Below are experts of layer 8 (counted from 0) of a mixture-of-experts language model. Rows are named router (the router's row for the expert), down (a neuron's output weights, with its number) and show model dimensions 0-255. Each number is 500 + 40 x the weight over its row's rms, rounded and kept within 0 to 999. Numbers have three digits each.
After each expert's rows: a language model's description of what the expert responds to. This comes from a sample of Wikipedia text that the model never trained on.

# expert 2
router:512555471569556572452541508556526566445506540518458455478435512556503560429436527431560509559442478557448519529508496532508484523463471520477513505433497529489533516512473454572481488511430496514494446461484476449484421521496483451495498502466553537589441476541564495471478498566437569452450434607547518448495528551485463500463535470493405503491494507419484461552501512480535510533452495462455475477576531497560475478466593519504552435493559533498513549488512390526495534520487473516509471548484444549517490533493500575580506424537488536541516551502514488483480541524474421541482500421553475541512539454484499573464476490578516544545505520481503499516515492450522512450483542484507455473562524444518527542458510513459435447486457500474517477566521440526461464510474491
down2:470485550468486501494498419471452426475495570445542518555430566505496484543495461544542557515561435426504456520478510461492427482496506543518432499444455421572545495494488507546552557469466506532525466486518462531503434462484527501443511490520442519486482588496486563508512548535522460515436550539486476552602479488466488520481516385475435477479514477503524520500507537482472477506526513448446505547477542511515495484498539524528445464464471494404429476483533506518553516493585535465543503573462525490559453573461468493378434464516540509512489488515479468505467532423486550554488555481535491522465539548468524508461547483532484491467448524467463501506485462526499602510532492553421574470503452515425505580509505480530535503520522510560502447461476555452527558496552433
Description: Nouns and name parts about politics, government and society after the, of or and, such as government, public, Social, Committee.

# expert 11
router:475538486474585567528528508429455418592507493511518465473561523477447498531512484430528497480492515502508506456505496507485558484490494452542594576473530458569435462554545476389517472500504417552496461496557487548473506493482513504475502539527515490506490503467537418519517490486574484537490534468559414540504483408478561439518531495479539549446554458514545549516509478491430560478481567441480552474570520553460527547493523528464520525512461491466506529544548464513528452544467491545518474491451473434545553476448482564473496453463466475451486452515558460543569428494476519427486559459515552539574567499515466500490485529426474496492503535448528504457456445470501455547503545502545419490545510483470524560517488439543510475531553489438458510408462536514501486549534533
down3:480531488487496547498471427483475548541510608474454466543551506485444558590504424469525529498411469543554540521563532407503494468504521475487438474513452443468488452485490472451517479479557559567545495457542422537500497448528490530464560454494432449532546501480505452454483460513480448530464521521506476567484497506487530555477442516539556519558459409508531501503469523513508522509474571448447451560511537601455491486518530466491526539493474547485496515501471496568509526410577481516446445499531517525460532560472450558475444475529487450475468473518561458590533482492464504389481478407427528518472542546513507544527470509500514454528559467484469527428515505476484467562483542487480479588548513524473502501505568478526535470492518508481485538579558510480481509473479565
Description: Single digits inside years, dates and statistics, especially the first digits of years like 1765, 1988, 2000.

# expert 8
router:575461558492436553456552482482527476465446467478501448453456528491496560481514557595525497532446526487448505500537547474533452492447475516525505527487481455505539503557506515439551496528538498518481507484473486481528458453514540519456453471524482548488565433529479498526583524500496430484537494527449500485514461506515410549505469530488507579479492537459558475490489519489436581508527509391554580508417483497412510475494450583576460513482528495492553484482522476482454509506461477551466452526543558522543507484496540565497528536481553518518447543508493571490472542538522536505460515531462447446473518488542514492521391532535545459476566416525472469493556511498526479590490529560496578470458471461507536545540489529471544513501525497508464558382572572494414528510513426
down2:487473542533450475497458504481460560483505528502545400466427556568529512449442514549490515519566540427476494458492569509500485495534486549440583433485485472472486495435464600505543496499506529453471519516495525471544455423572470445535474462469462513529470449532503481499498508507418528487548510470497480515414582517502510559494489485489489416575538484535537474511559486521552500493495428524558533502494487554522440485519460554497446562503461509472482400502514399508450482451479524467398538511506498500511417492507474524521434536530462522474416516501472549494517560521552453505446492520468441471521469498529537560538507541572558520497456595515528434487559498491484507510499491469471509508532514492401441497461471485563453489533428507516525549501505532510415528538513434
Description: Place-name words and their endings for towns, counties, rivers and streets, such as York, shire, County, burg, Creek, Norwich.

# expert 15
router:500534486467514418534441449477555495494466535524482548504412518608498457480523538568472510540455479442532542463505499471394466497556531509450541501477499559496494529461477519502473505495457485481482504538495478559522536439476538559474515462474587417502535534490450529501509481524444523575499499529484477516506487497523480532439540483484523477491539486527510516598549443432493465458518521527529486507583529557509518540500448524473489497503508502524424492554440483468497473464503454471536485463489491477490560447455446435471564467519506531421508447452449498490528510499502499503579495588532521534512465500447454556485556612551483547525430440453483511436509511501485562465523578546523403456519435450458486425512507490513605577539511499475455494552497532596514548484501538
down2:543520484540515434561524468510457565439600548490565492455488540518462508496407548454533554465463527557440457518509525512466509536567485467538495494489534437499510484485493465530485492438512479532446511508443538534438508494536533512527472472524478467567497467511451442542499513460483509594484574483476497534512514518512510560503499614414520418536507495555494510426498526549513455512524429487488523451455560506490466565551578549471391553498473527512488499503524438499554431536454458451501612523463495543452464470385471492540489489458529512495486489519556513520507508513486448491494534507483479430460450521467501474499513519499563446519499501495545502473529449560494397536527485471480475468491484451507566453564439519541485441568551502513487477407524484510451515499468563
Description: Prepositions and verbs in descriptive prose that take an object, such as of, in, for, such, used, known, played, featured.

# expert 9
router:495532476488531486482572516513472494505518465487509506489555515448561483463474450417499520443469488536518502509511466524485515452548494596571449513549484465483486479499504440545470539491514476533450435541430464526433442447539488441535543472559490529515514506577463511445458505488407414505548516464505573441495524508512548475488484448525413581478520493520539462535458425536527537503456469514446547522417449475502513492515575455467487528496508542466488496526476479519424532579500503546487452503514553529512452491550460488530522498522508501503512490459498635452528526439521553528529415511442453501507482516575516428532523476477614434500460495493527439447467503582462542471529467471537439529479532542515533438508566512473466494513449529504568502582495523536486555456457553
down0:415524519546518534448545475518468441487443528448486455503466501456575476542558457540496541483584495497472536466522473512564528495507482611521549467474456452469555447543475562480445591475505507428471514448500506498536558481475513400471503468490460509530539525575496585484430532469513480523535483445506481534524555534539515567513461426514490485484533503491560482526545469553545524496457531503452489534419501460531565525490447480503565493491467467607496445470571510520453477526498578502525457472497465555497518453449498473494495475511476449496454583478494534531508559447499473528490391565561544521514552494509521454448484496431493449518562491473479505496522487516531491463514477429509526499436441506545467573525459470524567489535520441519540495524493481438512455463479609
Description: Month names, units and words after numbers, such as November, km, tons, minutes, million, and commas following a day number.

# expert 6
router:469463535491517524517396501471494509539496505491503606497430523488528522454560499440504534456574500443491542491479499465453530522459618470512454501509494542505520550451587480506498469494518543530515493499571518491480549511511519567490509525586450486523428517488533504558452488531421528591529482508509447470576535556485489529495501433416497493576465450550456478480478457501496525507421501538502517526465440493559530507492537532465513534504506503549501509556524496514451511558503482410491504509494496431510511470476547488550512554483523559582523515469531471501525522415532535481446443456417553449535439518538544480525535483434448572549552528423502446593488511436528434476495467529453560519518434484529490467471476543478510517432507467475482428438497528417499506481492548
down1:493473504505481505522444484545532504558560502510482541562544527501517479516443524454473474518452558449461504476547499537527527516457489504525471459500469487491509550445495439454487530453530448542473484549428488477465424465532456551550531489531560534407545518505437525497481463459472525479483454573507522482529402485513560520460520475554417452497477430489425551463482506545500531553530478481528464563447525529474533498460563512404517512529496502548451568546522447462521559514486529501495535463495532501475538512485465501540496554523544430458443452484436522521520513460593542500478491505481522509373507550444507537527525522424516558543465462499577577481544513502539575459510453471526502497509442519555533448455501483577508414529500415579540549460483494440515513456469427
Description: Field labels and list starts in infoboxes, census and election data after line breaks or bullets, such as Population, Area, Total, Preceded.

# expert 10
router:501472499545595497466557514503456531515454577527486529529535583514462481491539549456495554456557473525403457499506472557512554480519529495517507521365453524494460457556463438546516475581550475461471456511481538437479526523484448458473512533471456539482446510511506518519455534506520588529527504478487501520502527489490501490469553532511453455488493511475464463525482539518463443543453583513493493494515476501395538499492499518413469462464452516461551512515533500449503500486534444515558507452540422450492509551546485561523440535585588571503519563493465478492487502592436520461500499499501571468494455484528479523538488464516587480469496482531509533530513527547484498494457425513440469493485538523433520533479554516475534469485401498499640456472472435575507499505480446
down3:519515515516498481479558456451444551426455605447516499483487521523492478578496497568492498507446508476507568564520518492505516469577496495485452541477479479476519463526442469513469517592536485481442530510454582504435435536511475534496500467566466462459511500472508494513471497554482491406546455486513569568559445553468476513560619483504510552541447510482474557543475545482469554502500476384487571486427437482478521477547450530568502531519456540499548466502497539561501564536538561544461507512491529537483487508515470472491480469439496467529614453472559455473542464496483466600514516491547472457485476520523473545465528434499521482534418508523485515501522483480515517505524528599508469546534468525572463497486504520450580580456538526541484521549483464519580524514509525
Description: Spaces, signs and symbols placed just before numbers in tables and coordinates, often after a pipe, such as minus, plus, degree, £.

# expert 4
router:501503519553468457514518502515480522508421471453498534502554489492502488418509365542503505541455427519540474514473507526541458513491477474501499485483507536480517493496528471508564565472471491514479563504491508564539405550460572432516548464480475470483526439511447496471547545482556565449469473438445482496546517477494533504444437494534485465528547523518481475477498544507556451510407531482494543506504539439490483517530463535484543500501447481553473483513461548473548491489557466488448533514533484551479533568422466423460565503511449491463532442453521439476544552459480523523611456496495540553433531572431524511518538594454468566530529531556527478472523465522528546459527505441414435539499439554578502556478467470457590490479439470501405492492498513539526481515456486
down2:507503502489520571484437516477492514441494434528499506504407465515540493497502498495450554491454417440514517483467473473515459508431465468451446537485498470532503488503536545473483502567474525533501378538574567482552525463446425508502507569508460485482482510508520492582472571526445565519546557483541547510484539521514551508564477438472500555537477436503475466521530492489482459521545501504443484417551510555464581540479565493481486474501556539529453555572513537468537564500507526466461442541462499504504518452499437460519512453474445528410521468456466497454470479497477446490506498580511455438505511452433523495514529520472484586498528501556425493527488500453432454559438501500486425474557538585453440527451460456428473461500574520488461429513487454507492470484545564
Description: Past-tense verbs, verb endings and event nouns in biographical and event narration, such as began, moved, culminated, announced, his role.

# expert 5
router:570548519541576468514514498566476475492504476525546512527487501605520509552470486520428511393565541500548483492517531509537465477416457578462499503528517485499462507485501516512522461517422429530534545502498460543566602436449480529494461483497488455536538494475523511472457532466571524471512548513541459520486427543462518532544511482539565536529465464478508446506508477509481509535592446519469472499527490472549535443540502455489485524521480492426508415470438442528449519453429539458450530542482564523508479594487541550469510486501553521491467479552488513521496379497522487441540521545554509506463479415468496444461492511486499456445469506471512597517482525493449485578525427419506518498510508469473546452529520513496545512490526500568395522518427468462475492507432447
down3:541433503577497468492421450497559484487494529531453539472565475512540505567566528511629505497525495558433484483503457550494448506477514424520486545459509453456488486480513549486494443597501480492512566473571500498500421498554471495437488562567486567504513438495468502584498495460506512447502535493475470451433506486452417444561519520505554522520521442462502508534500563570528518456518552518474536432546483489555538485515477540483465481570512528491501509500513504530539508520469533494478504483475490456499488542428452468451400482525535496558496510558578473570440520459438437504508533510580514477540487519501465462494499530533521532479480468491550541519484484532455559488502484438477613551574543446451542564504506524524490541496605468478518592457515534463517522488466513
Description: Line-initial dashes, pipes, colons and equals signs that open list items or table rows, plus prepositions like of, at, near, by.

# expert 7
router:450475500489411485556491500490501437490515505497454557559481461432506522458505447566550552489517474548475477531522462520570550475526460502587464448448522398464558507508434493453417544420487563472541467460566552437520481553495415449515445580478490566498536513560416504516544492510550431536412412489510497522540512444504477467492531519459511509508535495496484513517559500466468486452545515542494483531520511479536491465495518482561488515488560481524468577509552453508543469479468517446514514432526510526431527486555470502528528486530465516528487417484559512430471536580437506441522537446537441493479497514491471545478592447540481474449461544550550555509482492492480514524459534532544608500522494510512493570542473480457459492467481458538564486540549510496525524464557477
down2:474455502535468509489506483451499482447534486557497479497574427528520491506547525521448495478503429513502491587470511432503450459532466474445494503573473483532547507509498510553512463515495543437554546568487498518434440543530488588481531525498463479485497501535593424511414507547420458473478468523500492469477481475530505516473502518559510455551426570538504524516519501508533499551501484567478490569419553536489542494524561492474513499470437448483565416562480497474528530417497504482467502528518500580548497519509409520549502510521509525495538531514546531463421511513574563543550533527490545504521454600437473510550501440468543464529483506546478476521495565460489421536504501395415480445486552478474447529551556523463462542439501426447515560504475520522435523538479525
Description: Word pieces inside non-English personal and place names, especially South Asian, Slavic and Central Asian, such as Kh, ović, š, Kumar.

# expert 0
router:532506486448497518477565530497469472504542544558465501493420538522450555537546498464517470593490444498527446507479437473569559470564471513496536479506465440576520540479532599556496525527528480493551489502491526480419439514573514458442531424440510565492547420479542498559521472517463495443532576490519545476547464428521524559479463512483491530577481541510484457478438492521519494535575503472544489450497457500556505527482445522541470502512479533518562510437549481502466555432539511531485494551435529521529567403542442530507477536511447429430440471501526492496493550513520465519491519435474406474499528464481510455514506533588481402482436508566456458539449508494512509383509477519507533546482519542499547477520464504485436447506476494494494543495467468506494482477430539
down2:582525487495520556538472580452503468550467498458558501537446624494475523518534491516498507513476533526530517479530447530471570526504535526498472496487440560490500514502510501519562490494503519517486601482469534417513469566570510519477572511434482476480517515506544509511470434514429447555490491531509496464482514480503546432571541462439494461476577511440571485551480525473516569479478501545463528535555426457539540464486492412479522472558493531510457501529486526468532475523437493488489467514472459565446493419535447551567455463491479469430523475454460517516541449529533440537482596479488514466423503496528457571496488554546426416536482524461482560480535473500500556504560515495480603527504530450466465508553498504566466432506534497506533477502479539593516442564529529
Description: Inner word pieces of technical and scientific terms in biology, chemistry and physics, such as ph, oph, olog, idae, mechan(ics).

# expert 1
router:484439500443448499509511540503539542572490508490464428503570470470517510566491449519499439524488510496460523544473595482491537468520434430511481490486529589449480607427457564488558500539581562469499524468480508502442456494451468481538541521540470469493517525503546481571465561491507504489485480482460509529472559509530528480567492561520466460484479509570506571402429491501512523495474519556430480519492529562534514481492536448552510560484465490473467470485485519511500446523487457532511552518408492493495503421552508487519370555459490502489554550530449419508537450469460483501511480535449441590482501546453507575567567483471464525491482529582446505468543564481489507535548552475437495460489520502502474534497506545524436518464455516497487420467484536426512517454485448
down3:558451432528442424589526444513617432486497485464538416496505498554514541507485477458517500473571505457507482495530481467493497525529450445496533582471503587497583468472502491475513547492540502476556559536511525480489459526520493548485497433486583544457422520505533512487429459457518525525502511526530482549524528525488525492533411486468480556493500568528436471428500493496520440468441525510594543482430494497568457541450476498480534560497601480503546455520518523469555498427531454463553491535489499428503483493441494451497489498487554502577564491510510498531560495465464536470568506508521533531469511479545459492534547568491534575549464506520574464452517482487563494523506476521521493491521474410527481489493473425401585545477524518540515492515495471505489486515430424
Description: Subject pronouns and adverbs in narrative prose, like he, she, they, not, never, then, plus verb starts after subjects (demanded, fumbled).